config.toml
n_layer = 10
d_model = 256
n_experts = 256
experts_per_token = 6
d_expert = 64
d_shared_expert = 0
activation = "geglu"
moe_layers = [2, 3, 4, 5, 6, 7, 8, 9]
router_score = "softmax"
normalize_top_k = true
routed_scale = 2.45
balance_loss = 0.00203
balance_bias = false
init_std_router = 0.0189
lr_router = 0.00218
vocab_size = 2048
norm = "rmsnorm"
norm_eps = 1e-05
tie_embeddings = true
optimizer = "ademamix"
lr = 0.000572
beta1 = 0.9
batch_tokens = 131072
seq_len = 1024
train_tokens = 1094000000
steps = 8347
dataset = "wikipedia_en"
Below are experts of layer 3 (counted from 0) of a mixture-of-experts language model. Rows are named router (the router's row for the expert), gate (a neuron's input weights, with its number), up (a neuron's input weights, with its number) and show model dimensions 128-255. Each number is 128 + 24 x the weight over its row's rms, rounded and kept within 0 to 255. Numbers have three digits each.
Before each expert's rows: "mostly gets" lists some tokens that are sent to it at least half of the time; "comes after" lists some tokens at least twice as common just before its tokens as in all text. This comes from a sample of Wikipedia text that the model never trained on. Tokens count by the router's weight.

# expert 38
mostly gets: "w", "the", "&", "we", "wi", " +"
comes after: " S", "t", "ra", "fe", " T", " A"
router:097072148161150092127137131122133178104124126113145059151150132108129119148201138141152106132158197124108120118155146143137136133131128127127168128119089136119126117134098129090115121113133123119174167117130142161116122137137106174107106126128123135156143157129073088141085131142117155090137084141087111107136144126121113102153141132138127082165144116157126117152067153153175162075112
gate0:114108055149105164120108118116114133110139141138143098121162086093134129115106122140138066132165111170115123118146132128130131128109099120113121158145125115115118089111132159126106111144131116063139106104094133125168099154121146120168113119118139097142130083115184176120118128123098126140109136153121125117149130086133106146123110141100074164121116173148154107104116092126090106132089
up0:151160120128110160115177153144130115120091132142117093136128066074125150111111143119132152087160107128119098152156122163103111131123070153131097180170142117129121104096162120122172122122145128091159167155079136145156120158113123118078138111127123108144130112118179135126109130105126141128091136149140147098149087101136089127112113117138110156145127135144196125129097083133155089129109

# expert 77
mostly gets: " co", " ex", " Co", " su", "mmer", " Su"
comes after: " ex", " the", " su", " a", " co", " and"
router:138099161139085134111143159123118117133105175132106208098145168112112130136153164108145083084141156137138122135140115119145103133096123112107084105173115102124146139129117124142115111128125123114117150127134143117117140148136098133134142134095160117116109154125152159152124113131150114098124112157154132133102113156126111138115135131114125145123073138149108142143132107134150155114147
gate0:142134087176151136131130129145130132166140113083112105129102147146132167115132141109130142128126122135133101108165161120127082101136125118099081128114123119132143124136141148134144132134135094113171060130105146078119129073080127197114147113090125136143102145112115128122155122121091115155118145163126071089123109131117113156107139185120130172134132145131083184136130107149117148123166
up0:160118180144134115121139161106139137132097154144084147141147101199146119124112118105113115138103121110113125112124156165125127115133151143116171123137126113109138128127115163124133137176108133120119116155139139123096130133125154130094110092145131133142117114138159136143119118099148109129122162115110121103106148139101137140105113096133164114124120107124122116086136113137142155135120

# expert 181
mostly gets: " work", " School", " film", " win", " record", " play"
comes after: " the", " his", " a", " and", " The", " to"
router:114165145133104118126138101158085089138132143091133044110144151131158141127137126159106116121159143127102167124110087151174120119128123094145164147089130192077142136124151121126112118155133137151145095134158091120141143146129170121110173120114130082094108091125124138127130101132136100151146101108132147150079150124131119148130135125138149137141144148136111104071138095111125093121130
gate0:129153117121140150140123103143138142107150119133126120127174127125131171112136126138101118107155150162131148124113126141130165137162109120111131149113129138116095140112110105155105171138117160118130127162160129146144155161120130148080136197123173118117147081136127126159143124136148124039136163124077129136110061106094167141121119112136124100114135119083158111100110090128147094107109
up0:136162087129163136127127087060130133136124119135117120117156118155141118152135120105116119119123128137083132101126119126146138126143087102095148154092104144118095136155107107139123121139131144156115143160129126122146156153160148135119171160128179089123122120125122126111145135094154129131116126140110133152180084134109144178134147101108152120129173127077114116095109103089150098135144

# expert 197
mostly gets: "x", " New", " Ne", " Ex", " Me", "×"
comes after: "ne", " mi", " the", " Me", ",", " of"
router:121145134092145107129127120128147148121078113090121165147139120124179154143183165161083124092105166124112146154169111114142136124149122162134116082127093105096126137138136127134131115111112099108161173115137163118131089127130143123128080115105174126138146094133146134127139147157137117084130082153110115127139139107125132138147128101160108161110098120183143124130119118090126137123119
gate0:186111077139127121147123131082135094136106070127117114101142127149109137118117119114152175120128078148173133148147093101128138109097095118105126088154125131120155139118122129131137162161166166166153127107130138131119118196096141135144152127138131082149139138108099099165136094093113145128176133119137142124105141151097087107118118125133108131135146128125104129136115134136106140104125
up0:130137041125122124092120130117163091159118093111124130126158150145099132120125100138112158130088111105150130149128101135153079071084106119129152132142108111126128125153163119113100122137153147144128103137124122147112113144100110133162132099114141091137113123092128102131178108107148125114154134138154125158080129137158063122153143105151129145082117065142119155152135115161146169076151

# expert 96
mostly gets: " pro", " Mo", " Pa", " do", " Ca", " bo"
comes after: " the", " a", " and", " of", " to", ":"
router:112166111136106142110146142065156136125098121113100106148117136120114127108096149112130100090149001144133107138148110135139094118132120165101130111087109100155112094150149137119127140152144115122135115148142116131128159141124157102137151148182154095103128164137134122112149118121119082092114138156130132115095130087076120128131158082091142150116126130134136124084136152130141164124128
gate0:109143110133155133147112127103127136125110163184078121144125135135121051143115127112114120138118061146132183143107125135108148183174094130133069147116137124114150100120135147177126100134158123110124107128112191115133141171135108136127132138110158162140149129134134094125120089114095142145159127128120156117159125109151112113128130122156165117171143121156124122154109167119137155157139
up0:162094159096135128121140160161131142131137124069142109141138107152150122114108135137155131131139161098106106089135125118164101116111142105141128136130134155176127130174114091106133141115100155163117137142142105142111106104138148113104117135111089084118141074156166189125116107160162113165144137134127115171145162156102126148123130139140119117068051149101138125132110123143127095100099

# expert 8
mostly gets: " game", " film", " season", " team", " area", " show"
comes after: " the", " a", " The", "ial", " his", "The"
router:111143133171131130153126111118150117128160125133119059185113151120149134132151119146137093190132157127076149136153154159193136169153092116127125118097134166081125140181154141159155128156139133133102142128175095151100135148134158124119163110125123094091139093102158116094167102158112100131106137133157133127126133154118114160136114105117107194127151128162130108120126122115123088114117
gate3:131075120125159122134106144144067142141121123119132095092142087158152145097143121130148098143107146133100135166090112127143099108121156149116146126103126095132118165133094134128115144117135104123133133153120095083112152129143128133143142136131102145136101050127117134142105132154129139131140151153134100116139172133144117116133117112138154122105084117142105116144122151103153196130124
up3:161093163109144123133101156134113121123127115140132121123167110141126132111152156102167121123114152144107117153117116128158104127141157151145184143112128152123134168159087120133092149140148098125108169136123081089095186144161131090147143119187104147123133103109124111116127126136140124151108115142125101097149152156122090114124094083171192110110093072160091163164114170107149142078119